Weights of a small mixture-of-experts language model, trained from scratch on English Wikipedia.
Size: 13 layers, width 256, vocabulary 32000, 87M parameters.
Experts: 128 experts in each of 12 layers, 8 picks a token, a softmax router.
Training: a variant of Adam for the experts, 587M tokens, 8960 steps.
Below are experts of layer 9 (counted from 0) of a mixture-of-experts language model. Rows are named router (the router's row for the expert), down (a neuron's output weights, with its number) and show model dimensions 0-255. Each number is 128 + 24 x the weight over its row's rms, rounded and kept within 0 to 255. Numbers have three digits each.
After each expert's rows: "comes before" lists some tokens at least twice as common just after its tokens as in all text. This comes from a sample of Wikipedia text that the model never trained on. Tokens count by the router's weight.

# expert 15
router:135141134148109140132135127159118106165158158103091110154107142137127073114112100137117134068124112147102091148137115133160146149132161141149113128127085116128102145085098135146121131129146104110153168133126162095099077126146125135113168080139174161163164109119141124112109149158087122120127106173135136074101123142132100124164163105170146119136169141141089146114133160115156100147107144143139183134140108181165158099120152151184105180117115116137153130146121118095089139123119136136139120147155128092085097146134096130155115145168127149136138146126106147147144129126118200135119164089127103133117125069117146152168099133113125101123138154105153143113160104143171104169137124111157135102103104100110098172130118123120157106169134139142141126119119132159134105112129141
down0:104152097151135135075096115090124096138110101131127100101141113136150130168136157101151125114128079149128130136132117142149133132106099152099158107125124097141117148128121120139121167087103106089143130121127193087150112159094082143091129128127154140125162119117155082138156154132085129117136116109133099138117178118157118118149147159145096142165125118163127149086128120134165133163125111159117156107164128119140117163126127140132119087131143123132154101144176142134103110158143145143107122086147130086105168142167086122115155112105141119175152123135150097164141109127117157122163140165108114111189131107139189155110132161073098143137126144117146138101141133109126096160096137125098097141120125128154099134175140072112155100163143122118146133126141079096111157114150078
comes before: " the", " of", " a", " in", " on", " to"

# expert 88
router:117116184151105123110093132120105133148161165145120144110144149143150130082117132153143155175117136126159144133148117113135158142104127110121140109145107066133135137176134149125129120142121124127109127161120141174114135159084146125118157108158105148169137125121117106119180108144097110153122117101117101094116135103114137158120134136145141070090161133133117148127145114124145126116152140142145212099078118099104160111131102167132138130116125172148129116092206134111141155175138134119159128142085127147092111117135142102096165164136111135160138129129099107130180158143092158096125123096089111127125138121159137134089132133111117093136168146119141134134157158144088120151144124134156119160129096107086092112139139156149173147156153139118143098149120143142098108102173070
down0:098145113135133096149113150128104159161143125140111144157092108200109141121101140120119132159143151126122149128163125107116088062113125162123102152140149119122157155134116125144122156129133172113116108154136134101106140150168106166146134139131130137140114128122119144134143159109133144109146104151107122135137147138128095131124122114121165121086128127119113118141129129133118117137133127150124109125130120129150142138088137135112117090146140151114156096102129096108108124110135128146132162152121091164135166147179126172149068095157159101161147117173094136180095123110181168120123125109154157106124092166061186095126146071130148142115093117139098089143095161140111165125154101094114098067128090148117138104172144129115123103105129137089123135136101144112132196158080144
comes before: " of", ".", " was", ",", " in", " is"

# expert 32
router:107122088135052152146143148135101117126132103149127099086129071138134125146166150106146132109146134107108144120089127123129158139147149078091125146119084178144155165118115141149091114140108113131138150099131157131118123118155101117124110162151097074091141118100107134135149123121158119124183092090128101088160175180142109123126171093144101151085131131110104132131144103141163159118139158121142133132123142140175096135089123123146123177124105122096077117100111110112117153093116109153127125164129092126135102148099093099131102147138115132119157095155147078145097116113114152080178161139139091165150155121114128115128103145116100118150135136133130087132143131117097102108104118129163111133083113112153131106084157110137097135114110124107109127133156153147114123178140145
down0:160171119092151128114132164104115120158124097086152163142135094118126211144105120103104155118104132122113159143124166115151168115123112158136134135175132106097145105099147163074155108100131068119116124127163136112144113114117152151127114139081127158137079132132177159138127139164155126082112126119143168113121111135128078130074149154165097107130146125149080135112130099117142111163144136160124164126146116086134127123102090154116116120159122134080109140117123111133124134119140136119123158131113168117140142124141137145162143131124130132122154130150109117104142114118092155157142096125121105121094128128122139102093137109131188150136127170149139167132117136144095097159096151131120111173109116184136070101135143157094127092110137150141143124169176139105104178151112118
comes before: " |", " km", "%", "3", "4", "2"

# expert 78
router:107131157136121141192143120128109119155128118098104144117133152093141139114119137144127132124144144135135084091164127172113114116149117142125096090166106164123147123121183110124130109157104180099160152162105130142115104136122107104122157110138110160158153101146157118126175161135119119142116113125128159168101101116107141089133136175130159113114119165142119138105153124141146085124113167132135126178113083165093129115146116149108124128089142097140165117079141165121165112147124175117120096176153173144098130124124103103123114174076129133083122127145132163135118126175133113098144130130131081156153143166141141113111101102102137176141139119125149139108134177137156085131141153155128135150105082124115114113132121117112112055144153152129123183116153131137084109145135161
down0:127135127099138104140165077128132121158112127116132137092133147122200114144076134118101150124145093112115070146083135170129124124151116091172118081133174163115117118151089131134147101106142143107110140153145118121113134126108119100149143167107129134098181100156122130109167155077105094137128105117112131164186130132086103166100099086124116089119101124131145148127089157155116125118122133142136146156047124147126153129135152147132103149127132164129129135087141132135136148126094141123125116119140108112081119116136120114145145143127088073098125145088109130177161177122147150119137128114080176146111124142150172143124121053089110108149160139127136132127091149154123092108151139148120116129134141150133134120165155128155132101137113101123161146138110138145116109124120112
comes before: "\n", " in", ":", " of", "==", " is"

# expert 85
router:152102107115125133143146115110136138106161124149127165107089119154106099175159125142109134138125172143098113089123125132136149140148140134139147120095105188146176112121120144126102137142135125131104099104150135119129124160111131105139138125174094091093131125149126100152110119129126107126150143178146107112131133139144143130099176126138167116166090147149150142120140113105129083180113155135103102160113091148128108107091111097117170099130149130176093129133094131129134122139147172131119118158080117144138150117167140094104119160132125108117162190190140121136084152123116097110101159125123073149141105134097157157095105142130155136105125169072095132126136139118168160143139140153141146111087135123118158137125136102084082141138082129156121065089159128136116141166117119
down0:157136097175097110145089160165143130113097154123128121084140094135108132173124140093116135136130131078126102097124146125140104141124091092146059131173125121138184142136087119093116118140116120152102115117144123071127109091123108145104133149120117126106140133123149133140149094121156106143095099087130187142177126186121119129119194142103124114132148091121125105134175136121129147142132141113132152089084180128136125177138151124122132158113126121090161122159083149120117148132152123112139121122127129110155128124143112144136133116119148126125112166107132105161137144072115086104155144154162116112108096152139143103106172157115151122105115127103144106132103104109076110115144115132137164107103118105114122128142109185114159131106106078130144153117178150172147135105159121
comes before: "\n", " ", " 0", " 1", " —", " 2"

# expert 76
router:097110145153146158115114151096113137125179122117131169132090170159151090152128140122102164139113174121149088099121135082149124133115126148136125095140151105151152147147122126114137144148102126116169148147108162144113124114128140109132142116160108180178147124136104118126166142146079109164143125104120129111109097118063125113100131146175152092136158113097124143137114148137129157089126150129111148123088148120094159129142149151130145175126145135136133125105154127096095157126131139127180121132136136100117179130123113095136121145122063140145124133138110135146177149175108212167120133122112114149119143145139126133138125112145152095101120126092148151116154136186153153143107136144170110144091125088091086141134165114105163121154130143144075178136125131117085116140099128
down0:151173092136125157109127149108155146096121110126132149128139114095136107112156128161101138104131104085166149104122127135074099123121103121069108137151132176150103115110172123130137130101128126090138105145134107108131123147147107157132122140172153115126118085138179149151148099151148158074122101141111110123137147120124122135124127116150082115147132136132081138165112123104167133120111136110108085052174135153103156127111162125164112071147104128131123095132155123117082103109131084137117161117139122119110141145088130089114110161126110111114143143138117150111124117110118149143152145127165185163124106127096118120138081102136105146138114175155074139113165144144163117129147143165151081164091134116079122090091105112122139127108164134146157094170140140128135134109096115
comes before: " of", "s", ".", ",", " in", " and"

# expert 100
router:190134137123159121135098130162151126146168089122147111121171167120146128137122109132111109172179148115106101065148128099126126154156131142154110124094116126107128107139128147147137106154162173126167169121091178153096103116132114152142107116114123114115164113151153159126126137145137124136097120111135138142114114162147106140112145125116133170135109140089100151151156139160157131097087128124137183138184124150121073147123157136133143142150103137150128109093081149132137145141114116135121103109125175113112123109135102123105107110121101152144127075130100098120096139101142108104128131127130144163084162124135116145122148118103105131170151108136177131089129176108099144146170096134156073124084158080153157097128144140109124087107149136131165160093124150174142113101113160
down0:118125128131136165141142121102115154124107128129166097099078114135110136151141083144147106141170117105167135113130143127098121113123159138092139130187132133123122112124144144145177104143116115083097090138138136139129111102099139138162120139114114085165121126081130116151144157132145138153178139091157094134097115109139138113144109101147142129165101093081101124128091120135130072112163138109109110113121161082167116140110111077116141090136159135113173155141152084154144127093203119120147145109126140126141152112136106167110145129129109142145123084141151095117120161128088081091146134138126085114102168121126111118111142194127099121110150110114101130146127134140109132115114115169069118131143130126097147151122063079109147153123175122130097143116141135140108159122155134
comes before: ":", " zone", " Website", " code", "=", " Number"

# expert 46
router:142108123152125125095123151123108138162125142137116158105092087128121175157169141143141124127131079140106169159133106127139123136166111083096132106125098149143155128089124114135122126125157091092117147111132139127088132161124080114136160130176127082087146155087107103161118082145171120109132107103116149109157164147188125105137120130131105148018122137122134130120134120128174148123133145166121120136144114121186123118088141167129162141149146118105103116120125175116117130131111126125181121121098111135108110135088134104118116109144127115112131123167173089127124083139119155104141130141130116178116150100124132057129143152109142139142124132152132131139112097145114078133104152125148132135084106116131130136105133129081083118124117105117130159106135165133134096108170158
down0:133138169138141145143142118084114089130147138147169113147090123073123108114138143115108127123051135138165135163101095112157156121160142135132114122084121149092123133123140145139105114141154133124118170104135089142101142130133155113136110126163085097106134137104163137148120090111177144163121151144118118127103175112206141185162098115109140108101165143149178108123136143104134118125122173149143164128153125142157151158123138124127094131095074142108093166165175173125141121129151089122132145144132103140133131125148146129125142141106132132149095171106110091093137086130138128077109134139128105144121114101158122129154132184121114147156137125133125117127153168150113079097134112148115172123134147133100108116122133113116096097142171153105155127109117139149142142110115068
comes before: " |", " m", "th", ")", ";", " km"

# expert 19
router:158147106119124182126118087121125107177149111122147171084107131100110094095115146139177099176138106132114155110114105129124129142110139110153165103162150116159136141132166089167126145137123118140133150086130098125105155112123119150140166158107164081116101160110119113151139117132149143142152146149110130081138120112090136127148137164139124128126145115106146158128123126102125126152108116155146130133077153116143137133133134164144127163095141139164095121111188141103095149175084062127145110126082164146167100144144178147147110131178115117127107124100144112127202148081120091134119105105163150158114120145167152141138127151110149148113094155136155134148116135126170140115090154115111131160099118162094074109166142109128134151145149149130139129135105135128120163123132140
down0:121114111108102129093116143165114153102151185079143109138115141105126122107131152130101139138134084082126127137135127137149132114093124100103163127127179122159113138124126125135167130126097090132130148137124116127151171138106097138127122131122116191126089152165093110142121121134130165149112177144127146110122117174143132146112145132123108085104153113137132117105184155089159096177120141151112146096100125116185124117109146139128087141121123144139123115107139094110135100147130104148118148135154148144125059110118146135142125124124155162150132145135151106125116113100114219150155108089149150122117199143099134085129129055126108105123091145099143115163128125160115157125107111098127181160163127142103093113132132170144099116122117131121086139125138126119123139095124078
comes before: "\n", " The", " He", " In", ",", " It"

# expert 42
router:157145127099114165087122110142105105164134125129148184096129133104123138177105165159100158110149106110087120140142098125130088154125115151126133121153138090148127122110147140138130134134132100131123150137160118135156130100150151146124165145133122126189115163079101125163128112121120155161131141131140140131160124076070144115158163096126153110196152094121157164097126150078124146154107124114121119092087102095120127110083125109119137099147114094138140135147177166179130121137118158120118129101089112140161118120098140132123117159161127095121116169126160088124172127099131070115134096142151175143126122138097136166115142132134132099115148132103106131143133123098156165101111122078122134157114092132162095171142098094120143101168127129132145159160117110116121098119149126
down0:112117115125120154119090112150157139122092112120116147086184136108097095143127151144128148145150179120161118129130076147146132184129104138162110072144162143150106111114120151127158132176131153159139107125125121172062149147123142131142109104127109127145135146116132131132126137154143124134138110145148120144135106076136113119101139155121084116101120146087142151131092141116163139153106080095105124145141148155121122176084129135157100116104147178071108111142141104123169072104133122134143097097149132134153112155125103127089185117108114096095110140155159120137163124072147151122143112131144180125128152140132107124095122090125154098140166176108134096165149114121104136099109134159169141111117159151145132165127112149127176136120152089157117128125112151135117108160132138
comes before: " and", " which", " but", " who", " a", " including"

# expert 54
router:081097109127113173139159146109123139122109136151149097169130158160087110161105120144116123115147137065155133155122185134116143155148148128098129109154100071132105111103128142146164132090112145132156113127128147118136182144140152117140086147133112182159127173098091145128139140105105132150126157138121074114086117092138154104124128106119129096098166118095178120125117111153112148121124141114148123150130145157134141119158128157091162089109161129124114124146144080127065103144132159143141161128145119133130146155117140129128143088130164140178128098111132139104141139108153139140172146088141139123142114084092109116159130137133112082116102170144139109118154136150133092143113151145087124108172145118135087095107108115172144142132130095171099118150140160143137147163142083
down0:164098089109164133148146137133140123147140184153147140130162108116133126146116169114162140078124067100111158141126161164105119139132164143147142154104146134140162128163154124150148150129070124139106108112138126124095153098146148125176124135112152123158141112105129120166163143156134130126092109172079142142117098138108143096131152110156129151133144155094094118179082102165146132129124133125110106134127149141155150121173122140087125090113146137134092131109120123147122160140112130093138125126086117175116084155129111101153170102082130173109123149115123121140090124136145123128109113109116177135126161146107172115120093144102124100109125163157140105157127116107131110142185140159158145145121111120180155107142110082167106157126128130148173124101075139112131089158144121
comes before: " to", " the", " a", "ing", "ed", " his"

# expert 58
router:136139163112118158094136116144113122153117143147135137159123144118121115113089122116111149121170081092155138142128155133172129148120127139115141148156110089098082135078090126155130119067132111165122113096115144117150122133161124153149088140152097193148157117115102119152144104115117146155106139146122118123117130080152149122118133084150133100169158147099118132135123121137112111121122147114135168096144100125116183110156155159120154136115110119125154138139148109129114136156115131122113158158141118125130119164123115113116149129149118131138138072116106112146154151109149194132156186103154136130076158099099132157157111139133144072154131149089125154143146103133147098163138112156103113131141138122094054129127071107152159120189085141144142121131145178156117140143153083
down0:104136143118120125085128118154142140122132124132167131131107139145115128151147120126136148112134120108175109150143154134119119142138124130124158123152135113080142171113145093130118139130148140097144152132109085084138134121121075091175089179173123168137146134140112138148132188155117107131104132150150114157116122210076120115113189142136153194041136107113127167089172131125103109156124150114095117145085138083122143111147098132129116156122113101138149143129094135172139096176123111124123159125121133121113149120119130152096109170140130112132129177121153113170130138156161157146150116122126111128114118116093149112152136050113131119115134121129130143170136111136109159111128130109115151147113098106073106122089106123154121110147129098156150120149123104120138161116143159
comes before: " the", " a", " to", " that", " not", " in"

# expert 92
router:130108107107122128189149110098087082126144109156124155112105077114131119135138122115113141121136118127114137156126162132122158141142112116137144149123120214139147087103140142130097127122131141098114114106156124097150150124121151142151165092137114094066107138118115110142111118128109104135106131135126180129124163126136136110155163129136166109180103105169129148126169112103145114162160150163154098168099144097147081107089100081112166102163156127149099130128073178149137124143138145137113121115098126141127129139159149138126133139155146088130144181148126156140098177132144098140123139148104158154139090128092132127127097148108166123098143125102099129071131118123151121120108124128129130111101118134143148175150160140085101128121105153101148055121089097136120129134099149
down0:150141138132131144170190100129148130117111131123109195110159081150123097142119183122161150144132130148182107163083146157150154124095144091111112149107172147175102140119112147125137138144148121126133128063137116165154106148154171115139125115145115138132138117150133132181132102117098109095125145157129103144148135100126121116156210114130146139103128137137140137082136138112119142119124131144149116097106139126095139142121096098163118120110157155137091135111133130111090160056113080135134120103121160109163131147143104140106127121139126099114156137130142133151115139146147120098116148119141149134091133119136134144115148074153134116135136143100110101114135144098130108114126172146120150160122165156076139127119152159092195112113096098163127172082092146115120142158095120
comes before: "\n", " ", " 0", " 1", " 2", " —"

# expert 43
router:109165165124126144130140134178101109144134126150156146113100125105123068146122158150128172118148105121149136143088142150133126136128113133113146119137176120120119092097133129160110156091128103139140165141154100112145099140168155182131132150113108149151117120163114126167097163118130118152158138150154097113100143067139158105113148119134144172189191106126161158154106144110159139125140112117147170122081127091140137097115117153141153113131125124124118186145170103105099112116116084148158148127114104128103147127134134143115123146160127100146098173078124077125197174091129101098144112085148136116140140137120140140105123165150124165138083147132149175161116126129164114141089155137138128129137165149107096162153140102124134129151118135151173127130119132110120138136133139
down0:165165161108118151127109103153100098130125095148155122132165134145093133156127144135155157110091113140133106090150113136080112089138133132125118112101155101090137109110094118078148167147100123147168135151123126101121133121143139127161101152107121153178105090125130132113116165103139128090120130118112085101117108051146112115103167101151100163119130140104105171108107154121168158129110084116158096095152146140132136123131097147134123127163139120116125140085095102147114086139153104118147172082151133078103127110145152103114130104097092135129127112127153107107110131113073141111144086095120130149180149110115147110124119134156102108162152066111156143124119124120160128131151127120124152125137127097129147104115177175141092067147129138135163154137141127100139159133107146
comes before: " the", " a", " but", " it", " and", " The"

# expert 83
router:099111130145102132091142134100124106176158161132151108119126133140147131071129138161109133162127166105161094130117096103124163135096112131114151127145142089120158176164128136129119121144109128127090131152130128141138168166085134104105104114128120145164132137127111110085124125129110137165129111098149134105116143101147105141125091127144137076151161148092131127131131127125164129123169152156170155077103120108066140150151113187108141110128166166111115129113192172116126176155127141124164138131114154110150125143120131108125150153123119161162141141142080115131155175148114167107144139099068094154146116138154155126075122110119104091111132122082138114113136175134126134162144097126158103146168125104120086118114125147152167160136130144113115102120126109140108123133153068
down0:102135158123139160129114145135103124152113095111131102151096116140163096109151124120149100127136112141130161093130122121122093165118107144124131129124119113116121119152191139151123128107156159110128109108143136146092124089116125143124140146078133112150097114110166102143165153136171087143114189158135092123148098152112137092123139176166109145127135101156087160145129146148079108131165099095115105092140165134113120118165134072163147093135110119172127104143089132134164137138153115136124144124122149115120117116095105116153126139137107132112082143100178163124145128148136059111120126096145111144112130151154127134113147148114139110170139126166078121095104105149173106107143165121118133170087148167157136169103139095163107150142126098163119123113085091161146130076114125
comes before: " of", " was", ".", ",", " for", " in"

# expert 12
router:109152147112119139094111128139105119139171152122089150155144166103106065124109083115136164113114105150109115147132119152177150145139154123114144140144095120108095128117106109131128111099153092126125141120140130105121099115142139183135167097135153146123162125140147139145119145135091113119137142122118139078167102096122144127145161081165147130170155122110081119134139133101113074140142139131124171117151091168172136105099150118139077145105128119175149152160163090100131088144160082132133146165135108094096120144156084135106121157163146129121129112105122118142140089105100143127131180138149115158093126100154127167148092138139131070118135172113145147149127125117143100148121146127136126084142136138120083173139095111103165086178092136151154109144111134131153135140130148
down0:140114166073127138160108155149146141111135127114113125163127139128094146116096127144163133121102127140119138159125136134120121163105134146166094133156147109108114083136152097102136143078130179126147104070156157089137135109146129111123159090102161126113091149111118133140091158122134141130137161092182149146139087166110110124111135155103079128172148127134133133107134130107130166141098126144133137133140143147179105133147140147134137152146105081145150139137144133120154127156118102136169116123071148121156129177149120145178102161150117150141112135143114128098135068090111116121107199125125088126144111145123127179175139095068131123140191105109144107138122110145192062115129126133127123126120143123140136130128135069131130132142138111149144133104130110110092119149144154
comes before: " the", " a", " an", " in", " on", " used"

# expert 28
router:168175123112131172118110083114138100169152104135131165099108116070096097098095139153145106146154112121109134128075111147129085124108123115160145125157130121165145130117159094153132137164128127123145149098140085103116143116129123121131157162104154112115114165114124134115119127131128146147138160155125155088149124106107145153160149121148134150160158098142153152112131135112101129141121119147144129132098151106143149152148133165153111136081159102161128129127176168126132132152108082136128102146086157154194100111171167171133119113183145125118095138104159139149174154085122080134119082121166143147100104134136144139139142150110137142116127154135155134149108146145175148114092155129075122171099109151104097123152118102114138149169116145149156107140108117087140162108128151
down0:092097090093170144180141114103153118083135135169138124144129118134121087129119159111150134155127141132093125160096121143099137118110084137111135133114136108145120135128095130113152139166150168128158115148160114122148157144155174145104184128118106107131127112151123126134127139117140114117120123128109095164120118134130089119166144165109164142010129137113101108104109145163129133138089098176149128110127128090132084093109135106118123138160138164121097126159094122103106147122138111119151087141125113118119109103147123097101076162138099141136107149131120099115111098139120089105145130153151091129147098148134101143143139046144133152134132110140156175120124146138123171165145138153128152148146104095126145137119180173149108119122124108113122172124118135143079118123102149
comes before: "\n", " The", " In", " He", " It", " This"

# expert 66
router:096175152128151132102108158090141150096193120115111127150100162158142135140150135098083164144092202119143126119126121131121119126102112122140113092129148113164133114163136150100105154135117165127147148151113164130147128155115147111151116128140096184207106109106120102101139137144099131188132108081085147135116112117105135112137132106177144091079133108118132141129107129148132125086147111122081132111117126120126144142119139132138130167136174134145120127107112090128104181103121141140137126136130128127100177138113164105133122143122081141149134148119125101136175108146091211128110126118098123129124131130130129133138140149127126133122116116103120156143161118176120156151085153165162117103103136090097073148117158128119174124146127108143113158124111121088142086107133147
down0:120129182178186114136108118106142128148084136157159101140110148144148135128139116089141149122139157108172149114086117125104116137139125187131123108122148114085130168109136123142145149127131103113100149101091124108151135124136123102163134103180117098121138161141140129127180091133116141158167174150151165102120106140135142161083138140110156075131100113118142126128131132104095112150148099131110135124135077160106157121161144169118144126091133128099186154143163115149142127120171158114144137139139120142138092124106124107124139099162166137147102108123117113142125117112123135106126117171127133153132144154141146129143111112158115119159152132123159161140096139124163115102144142163153111163158089056109116094116134081100103160107116085205157127124085151127155125129116122
comes before: " of", ".", "s", ",", " to", " and"

# expert 72
router:111146140138125134124100104112132150105146130091141142133165148132115112134108131125094141119097167151169093100113092134139133118155132116138120123160095126147111130157165161103104148162115143146128128134108121120152099155078137089140134121150120155210134124158117084137147184163122093148137133120120151115110130113127164156085124136159140090046135136099109143106137143183144137118130121142077104099077115111136158166109140137129131130141140163152138135108120125103084126113109123119170159132121109123090167113110160086107144114129115155117138133148121101170135092118119200131128119140132108118157153136157130177119101127124177118102139137118158168125162133149117131160098165150161133125129104125123121160137169100084139092166135171162116160109116124114105095107113160
down0:166144149096122123157152096100104096121075084116134097175123112177117138134119128097153128137085171158148140137135109129140143135090129124144113138128122087166107113111133108154106128113131145142110133125178158125105110102137131175134151107144146122159123161153142149139185097114135151122111127155153109091150119174108193126075137166101111110132137154186150121119104097108136128097125146152151140130115094143155166166093136143166120158077118146131165178142138144124127093141163099166166148123121131142121131184126130155159115076116100146112136124158139176138134105128139097125137117095104135121152139104101165137137140141141145056077133125129129126110130118102112162133120151107150107107131121140161141142155128116148107151109095133149118080123148140124137162094107131
comes before: " of", ".", "s", ",", " and", " in"

# expert 74
router:103118160146136170163102156109102147159172084121120165106109159129136110133128152126102125138106145121152085110142082126153127133184120140144103098133119119150154136164150097085161159150096184124145140138118146122113145157113146080123127115153104154196116124132135097133152168135092107135122133080136143145125100111100121122083127141152150085071149143096114172128128141134161114113150176118118117176100110137093143131111125147118116128113126119156139117092161143111126144135104166152177107140142163093099134126146115068120136160111112130135138118154119141125146122159138210136118146128108087150140163150150111148110125122111158145130151128087129140105109160148161131139098140174134140141110098136093103136125141132087126098156121128135099161101120138129076119159120150
down0:140104120127156122103134112181150173089074156149114106123152110116121103127100121111092119160121138086097160123130113113163047137127159086116126132122133140137113150136147108146136161099159132153127149084149135129089146124134124179179158153144085121146126107144132164100164138102157164120110135124098160110126122100153099098103134193092125177164083100114133113118123108110115133094125134111161114154154106138126147168111133129131147145136123138134117134128104102088127110139103121135117079118128128104127130127098146133158129076114085082077131143167135139122104112070093109098161129126120103139139117163103130132139122142144087091099082118153176132117142167148126109105122118104142120112134123144106123120170090144157127134109165094130142117148103122166162146136120139
comes before: " of", " in", ",", ".", " and", " for"

# expert 47
router:114091101138115108103107138132138121136086132134105161123113145124123150152160146147109124112137110109110155148115097110146116127161121144135154111126121140178125151109125117153118124165132114099115117127137089141116160134126114129119155097188102103065162131099137127149150148107158150103111099108094119123122148123178101120103094127092111148009123111129133127113128112141156149127121117158111114116140156116173150123093161132120165092125124117129093122126105166155107148143099136143162150127116137148093110130154108115123126140155142104154121119167175076157121088108118153112161099095178135159157157138151157065148161103103144102119151141157138113149106106134117095126112139146146149124087101080121107136139147133085087157114105091107109175126139134165103117115142139
down0:123121122114127164114146145116135133183095134121137131121146148158142119086094149094112147140094128143155111121181109113142135129088147142132142122162105148153128068141139090150126104117089119050114124121130096165091157148159089122070115088159170127124155139119150131118153167136175119105137082139124122106127122174176107108122165109134099137101111185124122130158125140127102145065097114163096142103144177137162161111144097169110104152143139101120148135121155166127109113138127101116120167106125180177086144087138127156133140148164109148104125153137123109160136128122154109128114134128158099120121115163111099097155102173124152118128110092128144133159103126084143093122141142149137134143113152145137105117143132101124120102112139147115104163110129095154118124103144136
comes before: " |", "th", ".", "rd", "st", ";"

# expert 48
router:102121145134099120122146129125189108118140125152091176139091132130088076128155176125093128136149114132160132169097163124119143129103147154097139170144072174115085136143095122116137097112146097129137154100127114146118149117157127097134126129156110133095147124156146157136132133085090091119127111152184106111112122106122143119156137092126154104149103107115154124160123104142127154101093162121192131135131099074167155136131143171123138140100138121144122154121147071129173143142159139127134165136128138098114125112116116121140169099135147156130142143138103092123111159127140077122114139138165124126106118129112119126116133145116144129131132123067132164178107092118156108153114137149124121094125177112106106094146064109154146126138121091149139097136125156121105078149171091
down0:068125108107137129165157117130078118115133143128157162122102141090140156128109101106122124140128146152092104138097088097103135159106131118155113127096103107119131132140106105138108148121102131131121093089124119121126150083133122066083125123131116110115125084143093151142136127124128077108103148173150156107110116106138127139148071098092150133150132156153167098104127134137095171136113108102126140130107132166144081094140128114126141157154106084139127148148127081079111148136110139075146129139119123135166127128161135139162105135136125172144151162096143113074107165136093121139097154175148105098096140180143122160137117110173147153163127071120155130155179091117097162124132112121130114117114186141135105132144110118130105123137129156092129110129147143096149120124097110
comes before: "|", "\n", "-", " the", " that", " a"

# expert 103
router:178128171138192100158093091112125111112167118096140120128185166127161117123097139135128097154157155108114112083138135107114079125103137148169107124143141117126113137141122108129126117138158169128169136149074150181088115140144108124163126110120123126112185092172175112147119170140145139118128131110119146136097133135068101125126125147088117165113095121124107128144149148161177136115126120110124136136168119141130109147120163148137127132097117129157137077103114156137121149140145118138138106125172169112142134114139109089135120099114116127129132084124115098100076136127127113095130097146142149123096156110117105124119126108128094138158162115120165123112125180098090111166153114136135100145133141069149120092144134174155152078099163155115149150104133143150148113120122154
down0:121140128102168144150139152115116137153151142135097132161099137135150124121133135139129164100136104111096136115145095148104120116163110132115146116100187129101087156126133150122144075126094120121081114122106110121122127129160159130115138146092145121146113114092153091169095114149109077099144132097121139095117157135130159153102148150125137136150123116104112094104172160109111171178127170128116128101122109112103180118164119137134154143153090159108107145148126130145158093141168094091086176135134129139148114156103090140158125130123107103077119124144171125131110107088128124130139120139112097119130089083123120108158156109149114129150086102121109098138106119120139155105111122157149102067129136181117114123137115135100133122137130135159164133053115174116167140148198134
comes before: ":", " by", " active", " date", "=", " name"

# expert 84
router:158129085135108130147126115118130098117137108128108134150107086104113129094126163143117110175118114124122149149098142147114148134131117110121152115123122171111147129117148137140142148095150148125088099084161074147146123140128136133142157090134138082086144120130126111121123112127109109133123157154132148116139173149139152145195129132128164049154103131156123146082156110121098104129122103167119121155090107113104103093079099099134147099158144121152089130162078173161134126135128148146170114111071133121165129133147142120125123149116112090144116174139146153167100171144135088104154147134122174146125078109107169137123077142121136108129140111081097115083143093117162145140131124123105142135099128133134163126126134122112117153113102170129128078078087131136138148146146105
down0:119109152134144120123151104139149124129112110103121147114162118067136123128147128146141175128119111143148125148145144181137131074140126165160091147163124129152083124156151104137153145112128125111138119133144103133138142135120152108102132167119130091122138133107145093136161143101149090131151130143130181128151171117135124125103096143117109086144128125142134088182135100139160128114157141139138135068107161144088116153119136154104107150083106101118099090120132132165160109170116096141073113099105202132137098152098131134147175112105142107157158126139134153126147148148143136160145153126074149127113118099172138141089077196141147129175111134105143120117182127127122103087147139152113120139132096137124096120158166136149140138118125157113147126160066124157154114122143140
comes before: "\n", " ", " 0", " 1", " 2", " —"

# expert 55
router:111111156137111144090119078163142128148128181135122122158109139127110078148107107148138160092115103110153131132136127122119135149128133176151147126096115108069092128086111119137127114091136110136123139109150120124163114103138140146154106154131097184148161108153133135129123131090103137151105152150150107119130109076151127108141135109143160130192170145104137138129107121114110106139120163146127176114144122128135164087120153167114137126134148121124157162140167131122120123129125137147141151145144132136104121174124110104149091138148155117137145085110092102144127114097157135149123189117159131124125104131136153132149126146147176124140109155093131153171117095103149102132114117155121124091165162107104048136160090100163160107179091163181134093132126173128106127160145100
down0:163143132112141102106131120134170121132086163131086140146076142148124100177119117134141173135104115109166118136147138127106142138148142086111119083125162098128131142078123124122173134158122138135098153161121144149143138131127109151129096128143123167170125108142107130153124149117094131139112121163100130137100086096161108142105131195091103133142156168183109125134130152130139075136119108146122129125136102142130169085120125106174091139087141100144112136120122126174113117137128119154127127144117168141168086102116197165133169142123121117138125062090162136120125128109134116104130159106163144120080158125114128156142157132109182112118119132110136123157101144146164081135123155138115141124127111163146153129161115133123111105132095119115111104167127122118139194125095176
comes before: " the", " a", " be", " not", " to", " been"